config.toml
num_hidden_layers = 8
hidden_size = 192
n_experts = 48
experts_per_token = 8
d_expert = 64
d_shared_expert = 0
hidden_act = "tanh_gelu"
moe_layers = [1, 3, 5, 7]
router_score = "sigmoid"
normalize_top_k = true
routed_scale = 1.0
balance_loss = 0.000205
balance_bias = true
router_noise = 0.1
init_std_router = 0.0262
lr_router = 0.00102
vocab_size = 24681
norm = "layernorm"
norm_eps = 1e-05
tie_word_embeddings = true
optimizer = "soap_variant"
learning_rate = 0.00392
beta1 = 0.95
beta2 = 0.95
max_grad_norm = 1.0
batch_tokens = [32768, 65536, 98304]
max_seq_len = 512
train_tokens = 389500000
max_steps = 6479
dataset = "wikipedia_en"
Below are experts of layer 5 (counted from 0) of a mixture-of-experts language model. Rows are named router (the router's row for the expert), up (a neuron's input weights, with its number), down (a neuron's output weights, with its number) and show model dimensions 128-191. Each number is 128 + 24 x the weight over its row's rms, rounded and kept within 0 to 255. Numbers have three digits each.
Before each expert's rows: a language model's description of what the expert responds to. This comes from a sample of Wikipedia text that the model never trained on.

# expert 24
What it handles: Capitalized name onsets. First capital letter or piece of a name or title at line or list-item start, e.g. B in Bami, St in Stain, Z in Zane.
router:123120070119110104133103155102094160105120112127119131141106130119147175126144162121144112133137107118113128152126125131124115133139127156114136119097162103103156187089122156121139077132166159
up0:130154123109145121122159119169147113122096145132129143103079133102133139110100121084125126125149112077107112145140122142110119162139089106137146149138139112124144120119120158133097112130210141
down0:172123130103146170136098146140107101156127138145123113102105095076159158151101141099128087133122158126131113117134139121123114191120119131097108120129158112115145116121091105149121132145168150
up1:160105139128155149102139114157118115155110150105134086132163159132104103091132183118105142102130122178146118193098090145145118099104093177122130140119138138089126134140098146125148115138067092
down1:140151089114106117179173109149118114192088111082167112137090105143120127118146137117145081078121115157122162096095096090156114083113133103142121115108137105147169157173115124091142173133154084
up2:122114149125134139113121138124107160106177114149112168131163099147068162090140099143165114130143149126128144114119159087159135140098108127101097159117152137138119137133136126099128166138131126
down2:136137145106117132096119119110146177121137135104169158116186127101099163104154102099151140136119054133169135130109136125129137113107145142164090121162149116126120098111119140146131139074126104
up3:124136165118127150146164181098154137097141175147117138109171111136147135136094152116146100132189132125119090182164128172173137125142166153149141129163145123124131162131147128129148123116129127
down3:100129156149100157084174158142111120121069182155085118105145115106177110128173167085107157162115103148122104153150152128138101117088102137148137153105138132145184132117124135138132097129150149
up4:161138115109123154138118127121127154124141137153143129144140113105103154147142137127123111114097107129160106141126125076127164116115166127149133154104152098119108159130147099132100137170133161
down4:115153102114102135168076157139158115158113180184133139140191155126130098102157141182124147097146093133126150139134125139162125153086140159160140083132142093133107082131077157136168129141136135
up5:149106155098163081162103117138135129121148144119111102120133147151133146150165118099160098133143127110130174140125182118099128120095120110147144108110145152122150147141134160138138149118133133
down5:127127117091149137142099157124080140166093083093185149134107136128117111113111149133091119108073119109151162106115097154088131140164134115136112113129106105139099160081142105129143173115092136
up6:115099129153136110128128194123146131118113141127122091094093154141141159100136128073118122100151105137085125151129139151129181162106123172100159112158132135088104113125116109118185125085125099
down6:138114125141126112185100128121133146152157122160087138080124116108143143160105108139138124122082093102137112148120093124138131130151082121126142164104154116157095125115136115128115096147099120
up7:079108114144118145137106149122141101142116128078128140073108150099139117079158126186143129085127126128119139168083131146144097130124115113147155135171115081119106119063164147138103119119133126
down7:092130101125139175146123137144137128119095148119109147071107178115134147100146118154143128152162103152126122144123125149148119151125098105112143141133149122156154123124140112105094099143148121
up8:101148161179160109164124140167116135120087131149138145118076125135088120135108145125116113113142149128127147157109112134121099117109095102106097097174127128164083116159116125109134140144119116
down8:146175190165152150099136084159113155097096117111113124114102113105115130144120105093120087120152139155132115148156180145102169146080166163140117142156082171171152095172112110119114143119138112
up9:137094145114146103134115133139144153135122126151154159112142120146155124165133116163140121103186106183114102150134131094110133102112072107097147154139104101119139162117077135137151103129170106
down9:109109123108152115103138143124134119116093145108118173132122133089141152118152095128099117142126129155129137146153105131130099137140103125127130128131107140122068123127149117104115136168109076
up10:106145114121118076092180088115150125154144151143132147133135106119157129106121130098137097116151110166109142135125121125122107106126127132113160126155132108125105140129171069135152072138155115
down10:084134141108131137109138115105117128151128139123154095115134154131136140122127084138077132125118105154131109115139122107140108143131144140103121115125133134179136136113132127146161110155159146
up11:118115126125151141135139144100131134100135145125117134089088156182101124134086135126149118118148140130111153137125107120103125094155128108152136096143142128135158124146146106128143180124145109
down11:099142157117120146142123161136167086120090099136156172118154084102116113153162088125138145100125150101148144143151174145123135111148139122128150098098096116112106105123100090065129156194131131
up12:109156106113123103086097127122134106120106048106167206134120115120120129070139167131130086194141139132125107092117104169131137124150119177088105149139156100100156109092143143106177169130125145
down12:127122108106105112094131131128148125094122141133096162087152172165143124102086140125163114195153123138087146127139119134099131168134107133105090146149152144143177144146138138111150125142126118
up13:140142143151172132107140166128175143116117103061135092098135093111105110145126115112124114120115134120164119063104155114126131130133184133132119141176111145127105101143104144167130125120140154
down13:108145130134133142164170142134168145070135097152156070153135104118090154130146137134119133117108159096135106129122151148132108154142109106128112147170104165118064110138139132118159132154107137
up14:071130079099111121130143113129126110134121148105097091153077089134128104100113158097096162153137097103137133158119129089110128144155131132137150133129148116106120142144129105081153109138123097
down14:135129117123126116120114134181161146109122139140124139143084083099125092157125114137114138115127149150138122154118138115150117162156110139118108105136105122084141111099118118102133140118105129
up15:109148154143143148123135118153137155110120137134130075091115136155139124137125131109162138145109094122133130146174123099127129150139113119152171119097115125167104118159174123133119088127126137
down15:116132094109159102130135092106094107131115121102162072142094150161151110153106106102142110110127106114097159141153130139138108165103152110129106143144120145074097124159137137084143113140161105
up16:158114143112146118152130168157100093096107131114092136152148123135176123160116158134077087126116124122155118147171114123144109117097126132120153132110156137118144115112155107136118110092149192
down16:140139141129125115134149113083165170119152140117153141092135109143166112123119151134137110080182163144089127103177124116098152076131114163115131114130137094189140108148087148169169154099118135
up17:161169124157128076109148133126080092081104138177114172108116098122152134094151144122165132155170130120104105158100161176120162133108083147147129133121179128111097091122085141146084110140141119
down17:171148163157136151091130145128125090134102131170130146084109105120153134120134114167127115153124121124169135118098143147196119152169132137110125130106132136133128176108086133164121114101105170
up18:110140064142140089095134097084115159142130117106113146141128156139150160150107164125122151139142132135138140118121161131128101109113140142130130130131148163125120099162158129152143140178131127
down18:177138165089196091158082141131125113169139113144137117120120139145129095137129113156126141116101137112160143122102100080148137116116121154098161141154113091115107149128143092107141137164099151
up19:089156133159157144122145148128113149142105100097138093150108130149134093089098137174122106122159113101176135109136133158127128134148135125144101163136117116104148125142154126129155096134125174
down19:077125102141128067118148144146125127112121136108125108152111158137116143112087136126144112100136095129125138111167100089128157163187122151108129144143063123124153094117118119050107114162127119
up20:124091154099146136175103175141152140141141124146110140169140103092114083115116125142123134128157108073145139159126139088067120109109113103110144128131147091121089142096161083152131114114143178
down20:149170111102160144120136119119096109132113082139137083085133095141140137167136132163121139115128129107112158113086128162113159130143168095122120121166075137143163131125119115132116167140167126
up21:121126109144127143142066142143133114112153128123128104126142126119145175104137136094160157140138170182131098121094140114127123087079114145152137104174168104139173132135135097119111131110126138
down21:134116086157127129154140147122150093122138096088127123131121150169162135131139178131094136102115126160124163141122142126156119098094159154139134095179135134066127116157122089124101121108151114
up22:129156139125108118134123133076122142133184109118153148140110094161126119137150132136117132147118125126075156145147158118143091142118190139157103121087159108123118159113125127089125114126127172
down22:107107128109134158123104141111156120130110101144089160154113143133150135184131102120107106119122118130199132176182135148155134118132176136167111128125120100124140104124155113092171136125131121
up23:099146106133114139099106182109144132115097126103118138122117130129132074137150149175153108106145103116128147104137156109099099113172124140089117148090092087117108138135101116136132127116144091
down23:084134133130136141123132110128139142160142104114115140126117155173082110157144118060156120133089070157124130103093070099171114122112108140079118168115096140064144114099097105123132136113150097
up24:083082106128148103122099135140138107131157165102155101093134161104123106118126111156112127137170102153150090127132094167150130095124119129077107144141111103143109196132109150099120120130125100
down24:133142103127110124120095095130122087136168122125162149104135140127166147085136119115096182133110113159175091094133112151114159057128154122112107165118136103128144102134137140090132136085121127
up25:109126155142069141141123083140109129160092129169092118125124127139181108133130122074132152113137141141121086094134124098123134113133115111117171140106106149100127136119142164158137129126120124
down25:119155115145088132156151145124133129147119093105147165141170126134120115120162128145089131135098121129099113135140098104154125140135160102106121135122135107133116134141182121179116157132147133
up26:141114129137117098117128134113104136112148054150121087142109171136118162128119083147158166095126132126091112117132119183163124099138141145131195121167131158127122148117140129135114123167147139
down26:191166133137107142163114106095151123111168110137155111113076104135124122142109162094154117100115118156117112150148146145118118119117097154119179133104094120110172087131098190128107088130115124
up27:152128137132112128186126161148128128116163120146112159117139133119163118123148178086128147156134157158115084131175155127134107123118127151090068168130139170108134089126143116161101125200129142
down27:108132099096145133149136102144131139121158165111092100116054137080104109133161157112097147097109114120117110126124099142169152121193142120127141156146126160158114105135101130127151134110144176
up28:126149110069132101170133152134122146125145146144095129162103089100136114125119136189118088087134139114116167144110185114127147140135129131139152085148179139101117133094130144116149098156151120
down28:097138161121159135167138164149103141161107140102106155130136088155128111133159109185102168119109150123134147103093094149105185112122136144138140106092111117151127145122126137098130078132137108
up29:107159087138145106136143106128117151125147108103158119102117108105103111152194113116088098135133092084165154121113132124141109138095069142161112145130113118123112136106112147117155109138115137
down29:073138102105160086126128093123144146142176117110192109117135136118107156161160124123121077150133057093139163118150142127136129133108067113156137133125130115148135117094102184158112103118126177
up30:112116163134118111140089085172089116102152106151162103114161136129159093096085098107124131137199116163144122135089096174117148140145157140132158137127103103105161158145114128107120146113142101
down30:125119116104150105133114144170105150106088128151115136157129150156139147115117100090133086104097080133129123139107094175099131172157118109099116124132143133078130143159086101108088112118085088
up31:092119156169158107091112158144123158142110105070086099142133161146145096107153122168169123147153147114100125103119143147120146154109121138154138104116136087131110111138103136119138120116056123
down31:145113111110125144104101108120149159133151167126087095100122105114122109136152123116094099115124192125137139163143172157111145136162108137158095138145124107128136135105112143173110127167132135
up32:157129093125114096123120127135151122103078142137133116186107139082138123105126179110138156179113149129105086169124132142164118164153108148125108124200156117104168132121149130134153080127099134
down32:094124160127134125121151146114090101099136147101179112128085170158103115106124135109116086130119121130144065071116093115163164145116143120147154144109142097125081106124155139175113155131109148
up33:135125120146114132169123160118125160163147128138102136096092119149115157156093101150133102151125108109168126091104128125078114116107078132139146074112125106111132191159136094099126140158133134
down33:144127100145081132132124100120084118133134123143149122121105108133087144105104086130136169131140099101163119110124104104149141142112151092138111118129147154134189096148147128137139125141095139
up34:169095121068125141122125126124129128132094114117129115101159118083121160164134131118076089100105131096121117100146076130116118099129106129157162085134090114116085088114100117152110102118119147
down34:106136134126112122134107125056115115058122169128116151139109112129118131115099129088155132145174124136153132142119102098137109169105141148137143105122152144184152124120137125098130092147102149
up35:123086151098127133158125095163122099088155140137119136137121134145120115111100124073066150126178141157118109085142129144136156157111110137105114140149105157138133138158110122157115133090141145
down35:158125161136080165150124096131127144108133151170112125121120148118122149106103130120128128115112117121111090128123121119112080091173143178104168088106120099138152168153176129154095145145128138
up36:170138070130114117092086115109088071067125124106096104151102104151128139132116186098098178140124114080123164137121148159106101118114131170157134065133129114129146127134141117118144092109162149
down36:155103071119116138114104135142092118106141163153079129136137130148124144158135161113101139155155061125168154169091148151087143147142152135173138145119124102148146120133166119123126077127141108
up37:092153186142136132146142169128110127117109160161130127139131152121164098151077144142139104113118137080077134162144137146071101135137156119191146112088134100105105128138155093147124122136129118
down37:143121146130122143125160134087138127102112112119139130087152137132122148125192080116150160148118146135170146128107103118171154075116134146082117151166130113129117123138124121129125129145155108
up38:115145128116135136118117149097122149123134136153126123173141138108056171140113132152147143132132113150129119120139171095137103143083121151160131121123078105122083074124161127151166087157119079
down38:130113083132158115121124122096096123080117127136145127175108114133130169127114124162148110160137126082097178055151119126180120119152159110121158123140146115155140112126128118153161094112127118
up39:119095115166150135140105107126145114090104142165169115114120109110140148110117122157123132085141105166123148091111101070119101149081103131107096095112106170148108097124113097150132078135090119
down39:113138154121098117098120099154135166134155110098135141125179114146125166134078143145120131156110151149144117111135167135134199116129128115098104138152098101144129123123141139175136143138139134
up40:137120126094107102121137131135148135131168142169122112129127149098145125117092154141149127127164134141139119081085135129081118117116131172145116115147101080149097155131157117149138087144142137
down40:103134139150113162115157106104117110140137129155106133122142158095136103094169143185111155116098115107145123120113191190102103169110136148137166111099132149124128151136097089193137106160107146
up41:079143134115112118142127134097138081126096147088123101156147112159119114164138162107069113096102125128173105146139122135126136155102145130147147121161140119115122149133151115102145102132106119
down41:111142115122133101122136164129118131117130124095132119117092142118140127137123145131142140126165138130110093110151096120106092128134133119127125101119141104117146144145143132228168117158114146
up42:105149152104150099129104158141088126121117117128116148157109103137147123132124098106116164130126137118112067175149102139147114138130117109091122123124135091177131139130130113103184148140122174
down42:168093139105151105091101158159126108144115134128138143133111124147112125138135151105139136158127113142085130119160162139118145049096147143106163129086147145125172102145170134168106108095137115
up43:125135149124151143121149155180132129161087100099136138116138141116161080097090136125164106129144108115124128088102114125152081100138092166116095160170157074128101156098101132076111154147118140
down43:146134174125130114133145141171161148159120107154095186114123132093098115124156139151078095143162129157073119106144138146146099128135135108125147128087148153107153118102124154154101144127110165
up44:155096164161137077094107142148134115064113089129166136136130121111167151129089161134139068126111153141108160134127120137089129144128147078082124157132140145129099102122137135133135131136141151
down44:178149168158119091121140110110107118132148108136144129150131088137137130125061143133123103120094102125117206104110096141104101156115134114111128141130161096077117143121156090113136113139129112
up45:114156151146152127103146141088139122157100092084126142172091107127118105102125131140123122120138153131139119131113094145123131130117110109137131065116117131106144091161150137100116085080151163
down45:105103145139165131127118107079099176121118119118120135126106109119106146100148129156131106139147156156113161131134124141134125137112113116111162075124160122118122122159120141136126104126122111
up46:084115174145106153104114101137148141107123090105154115111126163121107116138104162153142138085125141080136156088080142089121126119156149100117139141097086178151142119137148170128151138075141115
down46:125087137160131116111142157136138165139119091131103135114126148111103121135130147155163168160126082109138119114099100132164110110132156139166067173114085114084184128138141166148123171114096152
up47:135138140163161116127113174171139154099114146146105135176134109143121137180116152102167120148112079122109120121169165086159123142145120128155112139127096129116119133137150117118120113162132123
down47:115129133182107116087138144146108136147117084066169155149167122123148102133128094120139108125188145162145099116160149110112141150101124128111112104112133119160118176139123113184129086151164150
up48:117138127137136132112123084113146135102156115111134108114119123115163102084148149136108138124175147147100132131149133070107120107137090089123104149195113138132116152122132128192154150097154147
down48:121169106152167165159149097122159104148131107073099132133116109159127119082105109149090136101118104187177145156151161088133120118139108095151156133142125106148089134114121083151132157162138141
up49:182150095108168111161119123185138141140117153097114124105110104104105121077058125159142153090111098112125149136156124146110088094090079160141132100096140140127137140149126084129133113113170134
down49:142112117130136111130126133130141130140096130128103107168091132168103137100109127123154139155168149145144121145138128116117104069112095148174137128127155088160112125098140095101112138134131151
up50:168160163140109146136150165133098105076167160077127140130106139187094150159125144129136162102115116133147131135111139121136116140122108168107089150112155112116118112150158109110137177151057131
down50:173116147132160167129123131108119149121156178139120124123100133134131133150168126137103136107096134123140115141125123130129140161121134122167089126128114156141116136140120130118123173196115146
up51:123165123141065120136123118125116152108169100138122081107112086130149142075133111094136109111159105097153127136094143113127100157122137129172093145191086137144124144106166166153140141147161114
down51:167102145186118087137110130133146112111154142136140093187142134096107135127098125106128117126135114113121132148115136151136128155150143165164124172107090163115122125092115133116120123142118112
up52:084088151107119143141139165137112142088147121115097121162134082069109133123114146101108141099127180106148109154138146110108126108087142136151118129106149136141124112100118140128173100126172140
down52:120130121146171113124147156103146176143148075116124108152158150148098119159122100125123134073107154159112136167138103140102112170141149109100111106176116100156135153102166108153144144068138124
up53:102137164141136138140150167128142133168099134119102148126109118136131143123147139143126170086113090103086116092129139148146094126130165144111130145122141140137160101075148109157134098145143138
down53:149113108119156142181158159125169165071137149139150136129082123087172138128105101132165178118105104127072130093129150136118083079141133148118136139118131150134151110104129175132163126116139126
up54:149092130135149141123129151134152144134141095183152127130146183139104114159146117135123103123186146123168108142143147083123145099118120097142105124153167108117134094157121122129066153170127105
down54:098086136116112124113089134133174118127149115144167147116169143093125088150137119134106105085156184102134143092151131094119140132123117125147087145099084156116122139153129169135110135130136120
up55:138124126121123119137121133112092155142138100095115137098148141081107137111140130108119139109105128098125133123181165125113108077140093135116114119103136149158192143117152114088130113093119146
down55:103098139140102084144157099077125163165097127135110126150130143118116163143134157114147167148139100082143133151132155122138104115142098118103117151117156128148162134144155101071106113108144106
up56:114134158162085143111162151089111135112134151113132143118105120073115127093135107137097125129180141144092139149109163166147157087124122130142095077092161162109162101088095163140118098126125165
down56:139138139153125093142147091144096144145130135103107092143116088148085125077125147126096108141064108154149110097123116099097110139166101098158137121119132139106100107147113109128140151131137108
up57:168140148134124127126142166123124133083167124108158129125099120077107118125158129103100091120123115155113165128149119116150177109128115097147136139117139130107078137133062158145096113124104127
down57:123133178117092113140122104128131165100159124141157141144134138105127136174156108113108085124136115120093139198157162121152174139101124078174083134132141132137137123164117112103103112133131096
up58:127166162132152119123151151114124109132099114129133106194119119079169131121138113125069147122133147126116081137128120120144136129120092100143116126163091097132119145124177090106147086104136179
down58:133161143149160131127141136134168131134172121133094116139125143112145168146106109141129136146119129118141089154121115177126113118136125084165106126089073124146146166093128116117109102096160191
up59:141115121060131136123089143107122168113049157112118132123135079080169134169138129136120123121185140146117127162146113105129093144103137120135112125111138154109127083154102149146120110070109144
down59:116111108088108123094140106132130103128119123175145163115092132119126121153148107137156144160133173135160141180117098135127102137125138136126131160119140093095116133151107144108104123132130110
up60:113120144114120111089124148148129071153169119148070135123132112150132087138101119162130118160132107148102130147121129097135106126133151080142133100098120192105120117155125161142092112089127082
down60:108120141121114115137103160132135109166150176175107132139182143120151112121071113170145139170109113173140127140148155117116142152138149122121151110124114194147130129138102165098114160156148145
up61:163142104131106175135101116148128151157123153153127098132110122088160129108108133140157118096143142091156138134143134120107133115145113082145127147135138137159137145134121144132127143097121118
down61:141123104131127136151143119115105091169158159162165142099152111130143129086179123140149149096120133129129121132142102110095186084116126128136103143123160130110173157110098189161127155128130098
up62:158110130130152146124146134158134144131124122170146129133139125088146097136105148144124146177175136156170141185124113074140128128094142149140109088108108143110129146169120087138152162119132147
down62:162118105123146101140156117075153131117165098141115133152155118120129157143109151117155158167177154103151102127080129147125099104108100116203110170130135165138103127134124108166066120131117122
up63:143113112097128098152134113150144135122132123106095157119138108129147112115123172103144126156160154107145102150091135139161152112137133127122148120138125172145111173095126069165140138141134079
down63:167140138132100130142132085158168088110187115153113160121163124157127067124085105136138121117117137109114175086132102124142159120067152159108134095090118171108148126117187122119134093121087114